Weights of a small mixture-of-experts language model, trained from scratch on English Wikipedia.
Size: 14 layers, 31.2M parameters.
Experts: 64 experts in each of 14 layers, 64 SwiGLU neurons an expert, 6 picks a token, a softmax router.
Training: 595M tokens, 4840 steps.
Below are experts of layer 3 (counted from 0) of a mixture-of-experts language model. Rows are named gate (a neuron's input weights, with its number), up (a neuron's input weights, with its number), down (a neuron's output weights, with its number) and show model dimensions 0-159. Each number is 50 + 12 x the weight over its row's rms, rounded and kept within 0 to 99.
Before each expert's rows: a language model's description of what the expert responds to. This comes from a sample of Wikipedia text that the model never trained on.

# expert 51
Description: Nationality and country words after "an" or "the", such as Indian, China, American, English, plus pieces of South Asian names.
gate1:45 48 59 48 67 71 63 69 45 63 54 71 51 52 60 60 53 27 17 50 59 53 36 31 41 38 33 51 63 52 66 52 39 64 48 39 37 62 50 23 35 49 36 25 49 72 44 58 56 39 44 43 61 35 34 53 59 33 51 48 49 53 51 35 37 38 50 66 35 36 65 45 53 53 53 37 34 59 59 33 72 75 63 35 56 33 35 28 61 26 47 43 42 55 34 43 51 44 62 47 26 61 61 47 55 51 47 54 60 60 51 31 39 36 54 47 54 73 36 40 56 58 47 70 48 46 59 61 61 35 41 44 54 54 70 45 51 62 34 34 48 34 69 58 64 46 31 52 41 53 47 66 45 29 54 50 49 46 51 53
up1:44 42 62 48 69 36 48 44 49 53 43 53 33 54 59 69 59 63 40 61 35 46 54 53 40 65 49 50 56 70 51 41 35 63 77 33 57 42 44 33 52 47 54 34 51 68 61 50 60 53 47 58 37 40 32 55 19 55 37 41 50 70 30 36 52 53 37 57 59 17 31 32 52 59 49 65 55 76 69 27 68 56 50 32 54 53 62 35 55 57 47 54 61 60 58 24 60 39 64 29 57 52 58 39 52 47 48 53 51 59 36 46 51 40 41 48 62 58 28 56 53 56 63 78 51 49 42 42 44 46 37 75 57 28 40 36 64 53 62 35 58 56 62 55 70 58 36 56 49 71 59 51 47 47 41 64 70 45 34 48
down1:46 56 54 87 41 31 59 35 43 59 37 60 64 35 40 53 77 50 59 43 26 41 49 42 54 39 45 63 39 61 50 61 46 43 53 24 62 43 44 63 64 48 50 67 47 39 50 42 52 65 50 63 30 61 57 39 80 40 50 34 41 54 72 61 52 49 43 56 63 63 50 50 49 36 44 53 28 67 39 62 58 55 32 51 55 67 57 51 52 62 00 46 51 45 67 57 48 49 27 41 39 51 45 51 58 45 61 60 39 52 68 57 59 41 54 58 53 51 62 55 41 48 39 60 47 45 52 52 61 57 54 59 54 51 46 49 60 27 48 39 49 65 44 51 40 48 81 75 35 72 63 57 24 59 58 38 46 57 51 40

# expert 58
Description: Word-final and word-middle pieces like s, e, er, ation, ment, ity, as in Mountaineering, Tournament, losers.
gate1:70 62 25 32 31 49 40 45 50 55 23 49 47 48 51 63 31 52 63 57 46 39 57 68 42 48 31 58 38 53 18 49 67 40 66 54 53 58 46 55 44 50 62 46 54 46 53 31 38 59 59 50 51 54 46 41 51 45 38 23 36 54 60 60 41 38 43 58 62 40 25 34 54 54 58 54 54 52 54 56 57 38 51 52 52 59 42 26 32 44 38 65 53 66 25 59 59 37 52 37 41 52 41 51 44 52 64 41 68 71 50 49 64 58 46 35 54 66 50 55 62 52 36 54 36 66 30 35 39 65 38 50 38 58 45 49 51 39 71 50 62 69 77 38 58 41 59 34 28 73 51 72 55 70 46 49 68 32 69 57
up1:64 45 51 30 75 36 54 37 59 33 44 56 42 47 51 50 52 49 64 58 48 37 61 62 64 76 39 42 45 59 63 51 63 37 53 73 55 52 51 33 56 41 35 54 46 29 84 47 52 43 41 34 63 62 38 52 50 59 36 46 69 69 40 50 54 43 52 36 34 47 17 56 65 30 56 52 43 54 66 66 37 41 55 58 31 47 42 55 46 25 48 47 43 51 73 52 77 51 57 33 29 59 45 45 42 54 52 62 57 45 31 69 61 61 65 54 27 61 54 49 45 43 53 53 39 59 70 32 56 45 48 41 58 76 52 51 47 48 48 58 58 32 60 47 50 58 26 48 56 67 55 46 65 59 73 46 61 72 53 44
down1:51 44 40 50 61 38 59 28 69 51 77 39 64 64 50 32 42 27 72 72 69 51 46 60 62 36 54 40 50 40 40 59 57 45 63 62 67 51 51 57 70 32 46 62 33 39 54 46 63 56 51 46 44 53 38 40 60 65 43 64 49 68 65 54 66 46 40 48 51 45 36 40 59 43 26 44 52 63 75 72 27 77 41 35 60 70 52 77 58 56 48 47 45 67 30 38 45 52 82 59 22 47 57 75 32 57 45 59 46 61 28 64 60 56 49 55 46 47 50 42 55 68 61 58 65 62 42 62 45 39 51 40 56 43 50 59 57 60 37 63 62 55 44 62 48 47 55 41 53 45 47 56 57 49 51 48 34 45 39 56

# expert 45
Description: Final pieces of non-English proper names of places and people, e.g. Jaisalmer, Belo Horizonte, Al-Shabaab, Nairobi, Tobago.
gate1:59 39 54 50 49 51 54 49 55 42 70 44 50 50 50 54 72 52 31 46 57 37 48 29 46 46 67 55 68 46 59 40 29 63 71 38 44 52 30 70 39 62 66 49 51 56 72 32 42 49 26 63 49 54 62 14 56 62 55 52 55 59 67 54 67 51 78 54 56 53 69 56 56 36 56 35 46 48 54 51 69 42 39 58 64 60 35 35 32 30 53 58 53 59 37 67 33 28 59 64 52 46 73 34 45 49 45 47 68 45 45 41 61 46 43 56 44 52 50 54 38 45 30 41 50 34 65 55 32 54 86 42 42 58 54 73 51 51 56 40 55 45 55 60 60 51 31 44 46 70 72 36 36 56 52 68 51 33 55 50
up1:36 54 70 39 51 43 59 40 48 65 68 34 53 75 74 71 47 50 55 52 49 56 63 61 41 42 47 45 24 71 47 34 64 46 31 44 49 31 53 33 36 41 57 50 25 39 32 52 18 49 41 51 65 47 33 38 35 35 43 60 60 40 32 46 53 45 34 45 63 68 58 14 56 54 56 61 46 39 38 40 47 27 41 36 46 51 47 29 54 49 52 49 43 43 60 37 49 60 43 35 47 59 42 56 58 58 40 48 39 30 64 41 33 71 40 60 61 55 43 25 49 57 52 43 45 62 61 60 43 41 49 80 55 51 50 35 41 73 50 62 56 34 32 46 36 53 41 61 52 45 43 47 35 42 62 61 48 45 54 50
down1:42 42 41 65 43 30 67 56 73 54 64 58 31 58 66 75 32 57 42 35 48 56 51 53 54 59 46 45 33 39 62 54 41 42 25 54 41 56 70 49 60 26 40 47 29 54 47 59 44 43 47 48 59 46 46 69 30 40 57 56 49 58 45 40 44 42 39 58 77 55 65 23 38 45 52 56 36 57 48 38 54 48 46 63 48 56 58 55 48 53 48 56 48 14 53 34 70 34 39 31 37 45 50 42 50 48 52 66 63 28 48 42 28 72 62 42 62 53 66 44 47 50 70 61 56 44 40 61 64 35 55 69 34 31 37 27 52 51 44 57 42 45 61 44 49 56 45 68 47 49 65 79 62 53 59 63 63 45 70 58

# expert 12
Description: Field labels and symbols in structured lists and taxonomy boxes, such as Domain, Authority, Binomial name, Born, Preceded, °, ′, ″, and list-item words.
gate1:62 65 44 36 48 45 67 42 56 45 44 49 56 56 45 50 63 56 47 52 58 68 48 48 53 49 48 72 45 51 49 43 57 35 41 47 35 42 47 37 72 67 65 56 53 23 38 58 61 63 37 42 35 54 45 52 46 53 36 41 49 52 63 59 45 71 44 40 41 49 64 33 35 33 61 76 51 59 39 52 65 43 48 26 66 77 73 37 45 59 38 60 53 37 49 62 45 59 35 42 59 38 51 58 47 51 46 42 71 38 44 72 62 51 46 16 54 53 27 71 51 30 75 66 48 49 31 64 69 45 49 61 52 60 39 35 65 69 40 47 50 62 67 57 70 72 34 52 41 62 51 35 52 53 65 53 56 58 46 70
up1:37 29 44 46 53 73 39 68 43 77 56 23 39 80 51 51 44 59 56 45 48 40 47 51 52 60 37 35 55 37 36 47 45 50 36 58 51 28 50 28 60 48 65 49 45 84 43 78 58 63 64 43 51 32 49 55 26 24 47 58 67 42 38 46 55 42 30 53 43 54 43 60 26 48 52 41 56 62 51 42 45 69 47 63 27 47 74 59 33 57 32 35 47 55 55 44 40 43 49 42 45 24 60 48 51 28 50 54 41 32 47 43 77 63 39 50 60 39 53 52 57 52 56 50 34 58 59 49 70 41 63 50 49 45 58 43 27 44 61 50 51 65 45 55 59 46 46 28 35 55 51 37 49 36 64 55 61 49 48 52
down1:39 49 54 38 54 53 62 47 45 31 46 42 53 59 75 41 63 51 64 41 58 30 56 38 62 46 52 63 62 54 30 50 27 23 51 80 41 55 47 49 50 59 63 56 58 38 69 42 52 65 46 51 27 31 43 63 48 61 32 63 59 63 70 45 40 53 55 74 38 47 55 35 52 37 48 48 59 33 37 63 53 57 42 63 49 68 60 45 42 57 62 48 72 49 32 29 36 70 55 54 54 63 52 59 43 36 60 39 48 52 64 37 47 47 44 39 61 22 69 35 33 55 32 38 54 41 46 52 64 45 25 54 44 41 58 63 53 54 59 56 35 60 33 57 59 42 26 31 39 44 54 48 70 58 43 61 53 78 61 43

# expert 21
Description: Opening quotation marks before quoted text, plus nouns and verbs in explanatory prose like Route, goal, used, may, Minister.
gate1:33 42 37 47 50 55 56 42 48 45 57 52 34 23 64 42 36 25 49 52 57 44 77 34 56 59 48 40 30 48 64 34 51 59 60 43 51 49 65 52 41 55 59 54 70 54 52 14 68 44 51 57 55 59 75 50 57 64 67 26 62 58 52 38 66 40 46 43 38 37 58 48 67 34 38 47 33 66 56 48 47 50 58 67 51 58 40 55 56 44 53 45 75 38 68 51 32 53 53 50 62 52 44 62 43 58 40 44 59 42 54 41 53 26 47 59 33 44 45 39 37 65 67 64 55 39 34 70 45 64 47 31 59 57 60 79 52 48 61 83 40 31 55 56 73 35 65 55 59 47 42 45 49 33 43 52 43 37 60 45
up1:52 41 58 71 63 37 17 40 78 47 56 48 41 66 53 44 44 47 31 43 48 62 47 37 65 31 44 26 57 45 43 56 32 37 42 55 43 69 40 48 47 56 72 40 49 48 39 56 51 44 36 57 41 35 35 27 49 56 31 78 67 63 53 54 50 56 54 63 33 37 46 28 64 67 66 40 45 33 39 39 31 37 51 48 50 51 51 64 52 31 48 63 56 56 51 52 46 33 59 54 45 36 50 59 38 55 64 65 39 27 39 50 46 43 43 58 39 38 42 56 50 30 61 47 51 47 51 46 48 69 52 38 31 60 40 66 52 39 40 40 56 47 50 48 65 84 63 55 32 64 34 79 64 50 57 34 51 57 37 45
down1:53 48 74 52 37 59 68 33 45 36 40 36 33 60 28 65 66 52 48 52 42 57 38 61 56 41 46 59 67 25 40 36 48 33 46 59 65 38 16 67 39 55 59 41 37 53 36 58 55 64 42 58 51 56 46 64 48 32 43 80 67 72 49 40 58 44 50 49 54 37 37 57 38 37 70 37 48 53 44 49 60 41 41 29 47 57 57 32 61 40 51 41 65 28 43 49 32 43 42 53 45 58 58 63 39 46 49 52 51 50 73 49 37 63 37 58 64 57 24 63 60 57 50 40 31 59 37 49 39 52 50 32 51 54 53 63 37 44 50 43 43 43 51 55 56 49 70 38 41 80 39 42 45 49 48 91 49 48 55 35